{"d_shared_expert": 64, "init_std_router": 0.00607, "lr_router": 0.00139, "norm": "rmsnorm"}
Below are experts of layer 7 (counted from 0) of a mixture-of-experts language model. Rows are named router (the router's row for the expert), up (a neuron's input weights, with its number) and show model dimensions 0-95. Each number is 50 + 12 x the weight over its row's rms, rounded and kept within 0 to 99.
After each expert's rows: "gets" lists some tokens that make up at least twice as much of what it gets as of all text. This comes from a sample of Wikipedia text that the model never trained on. Tokens count by the router's weight.

# expert 3
router:56 38 57 55 27 51 54 50 70 55 67 64 46 29 49 58 35 51 63 58 49 39 65 45 59 56 52 61 47 45 48 42 58 66 56 63 60 62 29 33 45 60 58 49 41 47 42 40 63 29 50 56 72 74 43 48 36 41 41 71 45 68 37 67 43 57 77 75 62 40 64 45 58 60 35 38 47 38 46 45 39 51 45 44 61 65 57 36 41 82 26 54 44 56 54 50
up19:58 64 37 65 40 49 63 43 58 35 23 41 39 52 40 48 32 40 51 45 40 56 48 44 32 61 54 37 51 53 71 46 23 45 41 47 50 72 51 50 34 67 65 63 32 66 43 69 59 28 47 49 60 28 55 40 53 65 66 46 47 56 61 40 57 44 37 27 73 36 42 56 53 52 40 44 36 61 40 47 37 39 65 40 37 65 51 34 58 63 62 34 45 31 48 45
up20:70 45 44 41 78 49 48 75 55 59 45 42 36 52 37 32 51 70 26 58 18 56 55 53 63 43 64 44 34 49 53 53 41 40 53 63 63 46 39 64 29 42 50 42 41 42 48 32 60 36 28 53 50 48 59 47 23 48 68 40 60 30 53 51 45 43 61 56 46 48 58 39 49 59 41 66 35 41 26 66 57 58 69 41 39 53 36 58 46 59 45 63 49 31 48 37
up21:62 43 30 57 63 47 46 74 21 67 45 28 25 46 48 44 51 46 57 29 44 35 33 56 64 60 31 48 39 47 54 47 61 42 29 43 46 71 48 30 33 27 42 53 43 51 51 34 58 46 53 30 47 56 50 66 46 41 51 29 49 55 48 68 65 52 56 48 48 60 35 33 34 52 36 54 41 59 37 64 71 57 43 47 50 24 39 56 47 39 52 48 52 56 37 61
up22:49 51 46 34 45 68 67 69 38 22 49 51 67 44 66 50 36 38 47 39 38 28 43 50 49 57 67 48 59 57 52 25 42 26 53 31 40 40 29 48 53 55 33 35 37 75 65 53 47 57 52 44 45 46 55 32 41 58 56 41 67 81 38 49 52 66 57 61 26 54 52 55 40 57 34 59 49 49 38 41 58 50 42 55 64 43 62 72 47 39 62 61 42 58 46 58
up23:53 50 39 59 32 47 66 56 28 31 52 25 42 43 43 37 65 43 59 45 37 23 38 53 65 50 65 59 58 47 56 32 47 36 51 67 33 63 35 57 40 35 41 35 42 62 66 41 56 39 43 44 49 54 44 65 50 50 35 31 29 49 43 52 56 54 39 62 56 40 45 47 31 64 30 58 29 44 31 49 50 48 36 59 50 39 49 51 55 40 46 16 65 35 36 41
up24:65 48 63 47 44 56 54 75 33 51 36 45 52 43 43 43 41 80 28 62 46 48 57 60 51 51 45 59 48 42 57 48 54 61 64 58 73 61 30 61 43 33 35 47 40 52 58 31 55 45 24 47 54 55 74 35 15 49 57 40 47 55 44 50 41 63 52 57 58 23 61 43 51 45 37 40 66 30 62 51 47 49 66 48 42 50 44 41 28 54 50 60 66 62 72 48
up25:54 55 49 47 56 43 46 52 58 50 55 36 56 48 56 58 79 49 68 42 51 30 53 35 59 64 49 52 56 43 49 76 25 35 58 51 64 52 73 32 68 66 37 60 53 63 55 58 56 46 57 52 42 38 34 38 49 47 66 38 54 66 57 34 49 65 52 50 30 28 53 64 59 37 37 74 55 66 56 63 51 44 45 28 51 62 31 29 31 45 60 54 30 62 68 51
up26:52 51 47 43 54 29 61 55 55 60 43 67 55 41 51 54 49 71 36 67 22 83 47 63 62 62 56 43 61 43 57 71 47 44 59 56 54 35 43 34 37 40 55 52 36 70 58 49 49 25 54 47 76 51 58 40 26 66 66 50 71 52 51 56 52 57 59 46 33 28 57 47 45 51 43 55 29 43 39 46 40 38 53 41 42 62 68 45 31 38 64 64 41 55 56 37
gets: "-", "\n", " as", "\n\n", ")\n", " known"

# expert 5
router:40 42 67 37 60 34 73 61 48 65 61 76 58 38 25 46 63 57 63 49 51 52 49 66 50 47 73 52 53 54 49 40 20 62 42 45 55 45 49 66 46 35 51 54 52 40 41 36 32 52 32 49 39 39 39 32 53 57 70 53 42 55 36 37 57 48 39 54 62 27 33 54 65 52 70 36 31 59 54 61 57 50 44 63 53 56 53 49 67 29 48 62 43 36 35 67
up19:48 62 44 34 41 45 71 61 12 60 37 47 52 55 54 52 47 59 56 51 35 55 71 56 47 48 51 56 62 42 48 51 37 47 39 21 48 67 30 32 33 35 55 68 54 39 61 63 43 66 44 51 47 51 68 53 51 50 43 44 35 45 79 58 45 57 79 71 54 39 33 51 46 50 42 44 51 36 56 46 53 56 56 43 26 37 64 69 41 62 35 41 41 55 41 62
up20:49 52 37 48 50 72 62 71 48 50 26 35 55 47 55 36 65 46 20 48 30 36 51 37 47 56 67 46 71 50 50 59 45 33 78 53 51 40 61 49 50 62 50 50 47 37 74 50 67 42 41 61 41 64 55 43 67 37 60 37 57 52 46 45 43 33 58 58 57 61 70 69 43 50 46 56 56 41 39 36 32 15 62 55 41 51 49 42 56 36 61 51 74 50 50 48
up21:63 63 62 37 47 46 62 39 25 69 38 45 57 45 45 41 70 61 48 63 44 63 61 28 59 67 50 46 63 52 47 47 60 35 66 56 62 40 63 47 66 46 43 55 37 67 54 21 64 45 44 36 46 59 30 61 61 83 54 38 52 33 37 39 65 60 55 47 54 26 49 47 34 58 60 54 47 61 33 60 48 48 36 37 64 58 33 46 46 58 64 44 65 35 57 62
up22:50 43 50 42 43 43 32 36 51 52 52 28 50 60 43 38 43 66 59 39 47 39 44 41 46 51 34 61 67 44 57 31 46 41 59 56 57 67 81 53 47 45 57 54 39 55 44 47 54 59 60 59 65 43 43 45 46 78 55 51 62 59 41 58 27 68 34 63 49 47 55 44 57 63 63 74 29 46 50 47 28 48 47 45 54 45 25 53 23 35 66 21 46 40 74 51
up23:53 49 46 45 45 82 64 54 56 55 52 54 51 40 40 50 49 55 48 40 25 45 45 51 90 51 51 62 41 56 62 32 57 65 61 54 58 57 42 27 35 48 53 39 50 49 55 43 53 32 49 73 50 72 48 61 58 44 56 26 46 67 68 57 35 45 46 35 19 46 59 42 35 43 51 61 47 65 37 49 24 48 45 37 32 50 47 34 62 43 43 40 69 51 40 37
up24:66 99 58 45 64 47 78 59 36 44 61 52 53 41 46 51 63 51 67 46 67 44 58 60 44 63 33 51 58 53 60 41 62 51 60 68 67 37 58 46 47 63 47 56 43 51 53 42 41 39 30 49 39 48 39 58 36 54 49 37 39 44 61 50 70 69 58 60 50 55 36 68 64 49 43 32 49 39 41 70 36 32 33 48 58 45 56 43 57 41 57 36 44 42 33 49
up25:57 84 28 59 49 55 65 60 64 65 45 57 53 49 37 67 50 53 45 35 18 56 47 70 40 55 53 66 32 49 66 45 58 67 52 68 47 67 41 50 32 55 46 39 56 56 48 69 38 39 49 59 56 41 55 58 27 58 45 37 41 39 73 63 54 52 60 68 51 49 51 48 63 42 61 51 45 49 56 67 66 59 64 59 40 42 25 60 40 54 61 46 37 75 44 39
up26:52 48 58 55 56 39 48 57 72 50 40 42 58 55 52 55 43 46 61 68 46 50 44 61 70 80 55 31 36 51 40 49 56 50 70 61 54 57 55 47 44 39 53 41 41 63 46 46 39 67 65 64 84 35 47 60 37 43 42 34 58 24 58 54 38 58 38 31 33 41 41 40 63 50 61 69 48 50 39 73 47 51 34 63 47 47 79 41 40 58 56 55 54 64 73 32
gets: " the", " The", " that", " a", " his", "'s"

# expert 15
router:66 62 45 62 33 52 31 44 70 48 72 66 34 57 41 66 51 32 47 72 60 54 38 62 40 56 52 56 37 20 79 42 65 39 42 74 53 51 54 36 47 60 60 40 36 58 30 37 52 35 59 58 35 51 55 48 40 48 37 40 54 45 51 51 41 52 48 34 48 62 78 54 47 41 20 43 48 54 37 55 60 43 30 43 35 52 50 44 52 50 56 63 55 49 37 44
up10:47 39 47 56 59 68 47 56 15 54 31 56 64 56 48 44 63 61 52 53 34 52 36 72 78 40 53 51 65 51 40 40 64 50 64 66 52 66 26 55 42 48 48 58 40 36 53 58 64 62 48 54 37 48 64 40 36 51 41 49 38 60 68 39 38 49 71 51 50 48 45 49 37 64 34 65 31 43 46 66 50 48 29 56 42 51 62 24 61 52 53 22 51 68 54 64
up11:52 40 48 36 41 39 53 42 48 49 46 48 29 31 55 42 44 39 67 61 52 66 61 64 67 40 52 63 51 53 58 38 40 69 39 59 51 58 47 43 50 49 42 60 45 53 43 39 71 45 51 43 65 40 50 32 35 58 45 64 53 45 25 77 38 62 74 53 54 31 67 08 46 46 30 52 45 59 56 40 40 51 46 24 48 41 46 63 46 40 52 75 65 42 43 38
up12:47 52 25 39 53 50 56 54 48 72 37 48 48 43 46 45 38 54 64 34 44 38 74 25 62 69 52 64 32 48 53 50 43 53 46 51 82 45 50 27 65 52 47 64 42 36 52 55 41 46 56 45 47 44 83 32 59 59 29 48 44 40 62 56 43 51 48 57 47 52 47 40 59 61 37 40 66 51 52 57 53 50 64 36 47 48 40 49 57 68 43 55 81 36 34 79
up13:52 62 52 46 62 49 51 53 61 57 33 40 42 60 44 74 59 59 47 55 48 59 57 48 40 35 62 61 30 39 45 70 59 51 44 55 58 49 36 37 24 33 43 55 36 37 58 35 57 45 52 40 43 58 56 47 47 53 38 26 25 45 51 57 37 39 46 86 58 52 38 42 35 70 33 76 46 53 38 53 43 58 45 09 50 38 47 50 65 51 50 51 66 42 54 46
up14:62 52 45 66 43 47 44 38 36 36 34 27 31 46 45 59 61 37 50 40 28 52 59 50 58 55 57 35 31 48 63 56 64 66 64 49 44 59 54 32 50 46 71 48 44 42 50 63 52 59 64 28 54 73 37 69 37 47 65 73 68 44 66 56 42 64 73 51 31 54 39 52 36 41 32 40 62 51 47 58 72 54 37 60 41 54 52 49 38 63 39 57 50 21 57 51
up15:64 53 39 63 41 84 46 56 56 44 46 39 59 67 70 23 53 34 55 41 44 62 54 34 55 49 60 67 54 57 33 64 57 62 45 71 40 51 63 45 61 32 56 53 72 45 47 41 41 51 36 54 71 59 28 61 52 39 42 29 47 57 55 61 57 54 43 32 51 43 40 54 59 49 59 46 46 56 28 64 57 51 32 43 62 62 36 53 28 56 33 59 55 27 32 56
up16:56 37 63 58 62 53 57 41 45 38 42 62 54 42 71 59 44 47 59 36 51 59 81 58 39 66 54 52 59 47 59 59 54 54 64 51 16 44 57 40 38 48 66 31 41 42 42 69 52 45 68 66 74 75 44 39 39 41 47 36 45 68 39 62 67 46 57 54 46 40 53 66 57 61 49 45 63 75 28 63 70 48 45 57 60 63 63 59 50 44 69 61 47 47 63 41
up17:62 38 49 46 47 55 52 39 62 68 42 42 55 49 64 51 42 31 81 49 54 57 62 48 69 36 51 29 47 68 58 61 36 68 56 58 65 38 49 56 50 39 58 40 46 42 44 52 40 47 44 71 69 48 65 61 67 56 56 38 48 61 71 59 48 43 47 40 38 53 66 64 31 51 32 44 36 64 50 61 66 58 45 55 30 56 55 09 55 59 76 42 56 41 46 41
gets: " P", " M", " C", " F", " S", " L"

# expert 10
router:71 45 32 28 69 42 39 61 25 40 36 54 52 49 67 67 70 54 43 40 31 44 59 59 56 56 34 46 46 62 45 50 64 56 62 49 50 64 54 47 55 53 46 25 54 43 56 52 68 60 52 29 69 44 44 68 59 73 45 55 64 33 68 38 61 44 43 40 39 64 62 69 57 42 54 73 67 56 39 54 62 40 45 42 73 46 40 58 45 58 66 58 48 42 36 35
up19:42 53 49 56 42 63 50 75 39 36 31 59 68 55 31 35 21 52 48 61 60 38 35 40 64 48 37 42 52 47 51 50 38 70 59 44 88 55 51 61 57 32 45 30 61 38 51 42 61 50 68 57 54 38 48 39 58 47 49 71 57 46 65 40 37 56 70 53 57 59 57 58 49 47 55 49 53 69 41 32 55 59 60 59 31 52 36 53 27 51 43 68 43 29 60 64
up20:49 79 55 49 80 51 57 51 33 60 52 45 55 43 52 53 76 69 46 39 34 53 55 82 52 30 39 66 63 49 52 60 44 46 35 53 52 45 66 54 42 49 61 42 21 45 60 47 62 61 44 59 48 39 70 73 55 61 60 33 46 52 47 42 43 50 43 47 77 56 47 53 54 57 46 62 58 57 40 59 50 48 36 41 72 39 53 39 21 44 70 47 46 46 37 35
up21:60 60 42 79 50 36 60 37 26 40 49 57 51 40 62 54 64 65 65 56 43 25 56 42 66 56 43 54 66 40 69 45 49 43 31 55 47 66 42 32 48 35 57 39 39 60 74 72 65 47 49 52 22 36 65 55 42 67 49 46 47 54 71 41 54 71 50 47 50 67 57 38 56 37 38 48 58 62 38 40 49 34 54 56 38 54 47 60 41 33 50 49 26 52 47 33
up22:70 58 48 42 60 51 57 55 66 62 28 72 68 60 60 64 54 49 53 61 36 49 62 36 31 50 62 44 28 29 56 59 52 48 65 63 45 33 54 59 65 12 62 57 35 66 38 52 40 61 39 52 63 45 49 38 29 49 60 65 66 43 57 43 38 39 45 45 46 55 56 56 38 46 62 21 40 47 56 57 53 58 42 60 64 51 46 52 67 45 63 31 54 29 46 65
up23:66 34 46 42 49 27 54 35 54 62 43 65 40 54 56 47 62 51 43 38 31 50 71 65 48 44 69 56 44 45 45 59 32 65 72 58 52 43 66 49 60 20 63 63 48 75 41 73 40 36 43 52 66 37 41 35 40 33 36 39 56 29 40 40 40 62 56 62 64 44 27 64 45 50 63 28 48 40 38 64 47 48 48 59 55 49 42 50 50 58 49 67 62 37 50 60
up24:43 58 59 51 62 70 44 60 44 50 67 39 60 48 47 53 42 75 40 50 43 53 46 54 57 36 48 72 49 36 67 32 41 46 53 42 38 21 51 54 28 51 61 52 61 76 36 49 32 32 49 63 61 56 45 53 48 45 48 51 39 48 47 40 31 30 71 52 63 51 38 61 52 39 29 42 69 29 24 22 43 40 45 40 50 57 39 43 39 64 47 44 59 33 50 42
up25:75 35 47 58 37 64 62 63 28 67 51 62 43 47 62 55 52 38 47 51 69 58 64 46 61 55 48 48 42 54 40 56 33 40 50 51 38 45 71 31 47 58 47 28 16 46 67 50 58 55 58 43 43 62 59 74 42 65 41 64 66 53 53 43 56 70 56 53 53 57 53 53 49 25 64 42 68 54 34 47 64 46 52 56 58 16 36 42 36 49 67 50 54 43 36 42
up26:48 82 48 55 58 28 26 47 56 46 47 51 45 51 55 51 64 50 45 71 62 29 60 49 43 27 36 59 54 25 78 39 37 59 43 58 23 32 49 52 60 54 45 48 56 61 51 30 53 51 62 48 70 56 34 30 41 55 58 42 45 65 72 53 60 43 66 53 39 50 50 42 24 65 42 45 47 54 39 48 41 38 37 48 50 54 56 36 63 63 64 39 50 66 46 62
gets: " ", "0", "1", "2", "3", "6"

# expert 12
router:32 38 42 45 66 28 65 69 46 63 39 31 54 60 32 12 52 52 51 62 68 46 46 38 42 33 57 75 57 51 60 66 38 36 45 40 52 62 48 58 38 46 50 66 59 36 48 48 52 50 57 42 48 60 52 32 52 37 46 47 42 48 50 58 71 51 54 61 77 55 23 53 42 64 57 28 36 61 47 39 60 39 46 51 41 37 60 54 61 25 59 60 41 50 56 43
up10:55 75 44 57 59 50 74 50 36 64 39 36 46 27 40 60 55 54 34 59 54 55 48 33 43 73 31 37 42 50 49 49 66 62 47 49 71 59 52 44 38 67 43 31 62 51 51 35 50 64 48 63 65 48 58 68 52 47 37 49 63 49 87 49 42 69 41 60 45 55 20 47 48 32 52 43 57 53 34 72 43 51 46 44 48 51 50 66 39 55 45 44 54 52 78 58
up11:48 68 48 29 57 57 57 48 57 50 42 63 67 46 50 60 42 56 43 63 36 33 21 60 70 31 23 38 53 49 46 35 55 48 43 45 51 53 53 58 53 17 51 49 45 78 60 49 37 56 46 62 53 57 40 49 54 61 40 46 49 63 65 61 61 72 54 46 58 36 62 54 49 38 62 48 40 42 64 46 60 36 61 40 48 69 37 17 48 67 44 46 47 33 52 77
up12:66 33 43 84 39 35 56 27 53 41 45 70 55 35 40 54 63 43 55 57 52 74 54 49 51 64 46 52 45 61 62 29 45 71 30 49 45 25 61 38 40 37 55 62 49 49 33 55 41 67 39 34 49 50 59 16 49 52 56 59 37 28 47 46 43 56 55 36 53 46 54 26 37 52 44 51 56 59 70 59 65 51 47 51 35 41 42 52 47 52 58 43 68 39 41 58
up13:54 51 53 59 38 53 61 57 54 32 31 66 49 23 60 64 62 43 45 26 31 37 60 53 45 66 58 46 48 34 49 44 42 41 74 44 56 42 43 76 48 58 54 23 60 72 49 69 42 53 52 69 48 47 63 25 58 47 47 48 46 40 65 29 38 71 59 58 38 62 50 60 48 34 52 57 52 32 51 43 44 52 32 55 70 61 50 57 37 55 51 55 30 63 42 66
up14:44 51 34 62 51 47 80 48 54 52 15 59 55 30 43 52 57 50 50 50 30 27 47 48 56 52 51 59 71 42 67 47 40 44 55 45 52 60 56 24 40 52 50 67 53 46 86 60 39 44 50 49 63 55 54 35 50 32 59 66 42 57 40 46 38 51 47 56 60 42 44 67 38 58 50 52 62 49 40 38 29 26 68 47 31 45 58 64 66 31 58 53 65 53 63 40
up15:67 64 47 56 51 46 50 58 52 37 56 35 40 39 36 51 43 48 64 46 39 47 26 59 33 31 57 49 51 40 52 57 44 46 46 72 40 62 46 63 44 55 55 47 81 37 42 45 77 55 82 46 64 32 54 35 52 46 43 37 51 56 72 48 59 46 60 63 58 42 41 43 28 32 49 57 55 50 42 51 47 61 50 80 55 28 49 26 54 35 68 55 34 45 33 47
up16:52 39 37 45 25 51 64 77 49 39 46 38 36 61 65 35 50 43 56 64 42 46 41 70 50 26 62 51 69 35 45 49 32 61 52 50 51 63 48 34 37 48 60 47 40 43 53 52 53 52 49 66 40 65 78 47 61 51 59 57 72 64 60 29 39 32 72 45 55 34 60 69 46 53 59 63 48 31 58 31 42 49 55 36 55 36 58 58 63 45 54 63 69 33 52 42
up17:53 61 45 62 44 58 52 41 48 50 22 54 35 59 58 19 55 61 47 61 48 24 44 42 73 63 64 47 32 35 32 51 50 52 55 37 59 61 60 44 32 53 51 50 50 54 42 61 47 47 72 47 16 67 66 57 43 39 49 51 45 65 62 33 57 41 89 54 59 46 53 51 41 63 53 64 29 50 34 28 48 43 44 58 37 51 38 48 57 58 63 47 51 52 58 46
gets: ",", " and", " as", "),", " to", " he"

# expert 0
router:66 52 47 47 71 49 61 51 44 32 21 53 50 65 43 58 71 59 45 44 55 60 54 42 30 52 62 28 37 62 50 61 37 36 65 38 50 31 66 44 66 56 50 52 26 55 59 53 56 60 44 40 65 42 35 74 52 56 41 27 69 40 59 27 66 47 51 33 53 57 41 34 42 45 59 70 54 72 46 43 58 62 51 36 61 44 31 61 42 45 67 43 42 44 41 42
up19:71 50 54 44 42 26 71 33 48 46 50 58 57 51 51 50 44 56 45 44 43 49 36 58 71 59 34 47 47 47 37 37 34 57 40 52 83 50 62 55 52 49 35 56 52 43 50 47 77 44 45 52 40 72 49 57 51 57 43 70 55 31 49 44 66 51 31 60 56 46 74 46 45 56 75 50 66 32 45 10 31 54 68 59 54 46 43 46 41 48 41 38 41 49 46 70
up20:59 57 54 41 72 59 41 62 68 37 32 60 54 32 57 54 67 45 60 62 39 41 46 34 63 60 50 51 55 37 37 48 47 61 58 46 77 58 58 43 55 42 55 42 71 47 58 57 44 47 74 33 38 69 40 57 45 34 63 58 70 52 42 39 47 71 61 43 91 49 50 44 65 46 45 57 71 60 58 35 38 46 53 58 60 58 33 54 39 56 63 75 58 45 53 49
up21:61 39 31 43 35 52 68 44 37 57 54 64 52 68 60 50 52 45 58 51 47 60 39 39 68 50 48 32 45 62 60 58 51 39 60 48 40 34 61 57 52 34 34 31 54 43 22 51 84 37 55 58 62 58 40 58 49 65 47 51 66 33 65 39 70 43 44 48 37 40 54 60 42 63 54 60 45 21 37 61 51 31 34 33 42 55 47 39 29 61 57 51 45 35 27 44
up22:50 72 23 66 42 69 46 53 37 41 27 49 55 49 51 54 47 57 53 49 34 47 62 52 33 48 65 55 56 43 58 56 39 64 49 31 47 39 43 53 55 32 37 72 43 44 60 45 68 51 63 41 61 57 42 62 36 46 58 56 64 35 77 26 56 66 47 55 45 48 26 62 34 51 43 47 76 46 42 83 45 65 50 62 55 59 29 56 54 59 61 44 54 70 45 47
up23:49 80 55 54 66 47 51 49 50 65 43 54 70 55 34 56 48 60 47 45 40 63 39 46 49 65 31 53 56 48 50 71 58 40 56 81 76 46 68 45 21 48 43 49 36 60 61 26 39 45 74 63 40 53 39 27 51 40 53 36 62 47 47 55 45 55 51 45 38 35 63 67 46 62 39 57 33 42 41 48 52 50 65 55 63 48 34 41 50 49 19 42 53 43 68 48
up24:54 56 36 44 49 34 65 60 32 48 44 46 53 37 60 46 32 48 45 59 41 43 24 39 51 69 46 43 47 36 37 49 72 52 68 57 52 55 40 49 41 43 33 62 35 43 49 53 68 38 39 43 46 60 53 51 65 65 63 55 42 70 55 44 39 38 73 43 67 50 46 87 55 31 53 76 75 44 48 64 41 49 54 47 33 61 39 43 32 71 47 42 37 45 44 61
up25:51 36 62 41 48 49 63 42 60 51 43 35 54 40 64 49 54 46 34 62 36 44 29 45 66 46 61 42 62 31 82 56 62 38 62 70 57 35 43 39 55 49 61 38 53 33 45 53 53 50 50 76 50 51 57 54 34 43 54 51 44 64 35 39 61 42 40 45 70 45 68 35 71 29 70 50 43 44 57 22 32 59 47 66 63 61 45 36 37 49 40 46 43 52 53 24
up26:43 43 42 48 37 48 57 25 37 32 46 48 31 46 37 26 51 38 42 38 28 45 37 59 56 57 60 68 42 34 47 63 69 36 64 42 50 54 31 41 48 51 52 67 55 27 60 51 43 46 56 81 45 56 44 40 36 22 54 42 30 71 41 43 55 50 45 38 64 42 44 59 63 52 49 52 35 50 29 30 43 51 46 50 50 51 80 55 48 57 66 61 54 65 54 52
gets: " ", " |", ":", "–", "|", ";"

# expert 13
router:38 49 61 47 38 42 72 54 42 70 36 62 46 53 45 40 55 59 52 66 54 33 58 57 51 51 71 63 61 62 27 36 53 62 74 54 53 41 27 47 49 42 43 43 31 74 63 38 59 35 58 89 54 47 49 74 34 49 43 35 52 71 38 62 56 48 42 55 61 40 41 47 56 48 55 51 56 64 51 53 37 60 52 58 56 65 52 63 70 70 47 41 64 55 29 50
up10:56 51 52 11 66 56 71 40 57 48 32 20 46 61 36 59 49 55 45 49 60 45 45 73 41 35 51 53 51 51 59 59 44 58 50 54 57 48 62 56 60 56 56 27 73 45 27 60 47 34 56 62 61 43 37 44 62 30 52 58 40 44 39 56 19 76 45 70 70 55 50 52 56 38 64 43 46 45 47 44 42 59 53 44 52 62 33 53 52 49 54 54 66 66 37 33
up11:53 58 42 63 56 40 59 61 42 50 45 58 46 56 45 78 46 70 47 54 30 47 46 49 67 49 47 43 49 42 68 28 50 54 35 37 72 41 60 51 38 56 46 57 49 53 28 62 43 34 53 49 49 52 47 31 36 61 64 60 58 58 56 59 33 60 71 41 48 57 38 57 49 39 38 50 65 35 57 09 45 43 24 32 45 77 39 54 68 50 41 50 52 42 57 68
up12:60 70 50 57 45 38 54 52 28 76 31 62 34 47 49 25 49 71 38 37 51 61 47 51 40 40 44 53 31 39 45 60 23 42 34 55 57 50 47 42 33 46 32 36 34 48 49 47 62 77 48 69 47 50 69 43 52 50 49 73 47 47 54 24 62 67 48 53 69 34 44 41 46 56 48 36 65 49 44 39 49 47 41 36 45 50 32 49 32 49 48 67 38 37 47 66
up13:52 44 40 52 42 39 74 59 51 36 55 33 26 23 40 48 53 54 50 29 39 36 40 37 79 51 54 54 59 50 70 48 51 45 36 52 56 74 41 50 31 42 52 56 70 73 64 56 62 53 48 53 60 47 55 37 52 39 43 47 51 61 42 56 20 55 42 57 34 37 64 47 43 69 30 64 46 62 40 46 32 39 33 27 54 54 45 34 56 45 40 58 46 32 47 54
up14:58 55 68 63 40 61 59 44 30 65 39 65 49 37 58 81 50 60 35 71 42 57 69 69 43 55 25 67 58 43 55 34 53 55 51 62 28 37 34 46 28 47 40 40 55 43 74 50 54 52 50 59 55 35 59 54 35 55 46 49 37 52 54 48 45 51 53 66 34 51 40 27 46 51 43 21 67 64 40 57 46 53 55 47 59 41 68 51 52 73 53 46 50 62 63 36
up15:56 64 22 35 64 58 68 60 53 64 54 41 63 30 46 38 44 54 43 37 49 39 46 60 69 62 68 57 38 37 57 40 61 48 42 72 38 45 64 31 46 24 44 61 57 61 52 68 45 39 47 55 79 40 42 60 57 56 43 38 49 53 63 42 53 43 68 37 47 64 65 49 22 54 52 58 65 37 46 60 45 42 27 41 37 50 65 51 36 46 43 47 72 59 64 45
up16:46 47 39 50 52 46 49 51 47 68 50 45 25 34 45 45 49 57 49 54 29 52 62 53 58 33 62 57 54 49 75 41 61 66 48 25 36 46 42 36 31 37 63 33 43 30 32 57 66 61 29 57 65 64 61 44 41 75 57 36 55 48 50 57 53 68 42 48 57 68 71 54 22 68 31 51 49 45 36 68 62 51 43 53 34 45 51 29 52 58 64 40 57 54 48 44
up17:47 53 27 46 57 53 59 46 70 47 48 71 52 49 53 51 55 68 60 46 69 53 30 39 59 47 32 38 46 45 59 43 30 57 24 53 65 52 51 55 37 22 59 38 55 62 35 50 66 48 34 50 47 61 38 46 67 46 76 74 46 81 41 47 40 67 65 48 56 61 53 42 57 73 55 63 51 56 53 65 64 40 64 63 60 50 45 27 48 55 54 51 61 42 66 62
gets: " of", " in", " |", ":", " to", " by"

# expert 2
router:51 64 20 31 35 62 44 73 39 44 56 54 51 34 53 50 43 49 39 67 31 55 57 48 62 61 31 48 66 40 56 55 48 38 22 39 44 41 44 34 42 46 56 51 60 50 63 37 63 71 54 50 57 50 69 38 40 69 36 66 38 56 61 46 44 54 48 32 42 44 52 46 57 53 55 61 62 32 57 80 52 43 36 34 33 65 66 46 65 50 45 31 43 36 56 65
up19:60 60 69 41 40 49 67 43 62 31 40 44 42 57 58 78 47 37 73 35 27 32 53 38 44 53 58 56 62 47 60 55 51 57 56 40 45 46 60 34 46 48 34 46 59 45 50 46 37 45 56 43 59 46 45 40 38 64 66 50 39 70 41 51 50 52 41 70 68 47 27 47 20 66 65 51 46 50 32 48 66 34 64 30 53 25 57 50 54 28 43 41 50 64 43 65
up20:60 43 59 46 62 32 50 49 56 73 55 51 51 41 46 40 64 62 62 32 34 58 77 46 52 25 61 42 49 60 54 43 44 65 43 39 41 55 65 38 69 53 45 25 49 73 49 48 46 52 70 39 68 47 46 54 44 36 42 38 50 29 34 31 66 57 61 58 52 49 68 42 42 42 41 23 35 47 39 58 45 50 62 49 35 61 63 48 63 62 74 33 64 46 44 34
up21:56 78 46 57 38 77 57 59 41 45 52 64 59 49 46 50 51 46 48 50 56 56 45 34 68 61 57 59 69 70 55 54 40 72 44 40 60 60 72 58 67 32 29 52 47 47 63 42 38 60 41 67 51 61 31 67 50 44 62 69 38 52 55 36 48 41 36 50 49 35 33 57 49 62 67 20 59 42 59 32 50 59 39 60 57 42 28 36 56 68 44 39 42 42 56 65
up22:56 50 60 42 57 34 37 44 45 38 58 44 46 47 59 41 62 45 45 37 64 67 41 63 69 58 41 65 69 52 20 47 54 54 61 42 90 69 55 67 47 38 41 40 58 49 30 57 64 44 61 63 76 64 46 71 49 62 49 59 64 63 37 44 32 62 59 48 56 66 51 63 48 50 44 47 50 47 67 76 54 61 57 58 53 57 57 40 36 47 55 55 61 50 49 75
up23:52 46 63 71 46 42 61 44 52 41 59 41 43 46 35 49 55 68 47 60 48 29 42 40 64 45 68 68 54 44 36 39 42 53 40 50 62 49 59 39 26 46 44 43 77 44 67 35 46 48 94 71 37 27 46 43 52 45 57 42 49 49 38 74 42 46 62 45 59 43 72 60 60 62 41 29 49 43 39 50 58 57 59 67 66 48 47 55 51 30 50 55 52 66 64 60
up24:52 51 45 59 41 39 42 35 45 54 27 43 47 27 34 42 53 57 54 36 40 56 66 62 48 57 46 42 55 61 40 77 45 57 24 72 61 77 44 33 62 49 51 40 42 41 43 71 32 68 39 65 46 45 69 58 62 42 35 29 58 59 35 45 37 47 70 59 60 36 33 44 50 43 59 37 66 36 48 48 46 43 43 37 51 37 35 43 37 54 62 49 75 52 56 57
up25:50 30 56 55 24 54 70 45 55 51 42 32 31 40 73 36 52 54 50 45 41 37 50 50 77 37 65 36 51 43 51 31 58 38 55 66 51 75 47 52 47 47 46 44 46 45 68 53 66 34 39 43 50 57 47 35 50 44 51 29 51 46 57 50 39 34 45 64 49 58 51 41 52 73 19 65 43 34 58 62 24 34 54 48 53 37 39 62 32 37 37 48 54 49 62 30
up26:66 39 36 74 64 37 51 45 44 55 29 33 46 27 54 53 39 81 65 34 47 64 57 41 53 50 47 32 54 31 59 53 50 51 46 60 52 46 34 57 52 51 52 64 31 34 48 47 70 32 55 61 65 46 59 68 61 44 50 44 45 47 61 53 41 49 43 47 53 48 47 72 28 40 64 25 32 65 45 55 45 46 46 61 51 71 60 44 28 52 38 39 48 57 67 71
gets: " ", "19", "20", " (", "–", "18"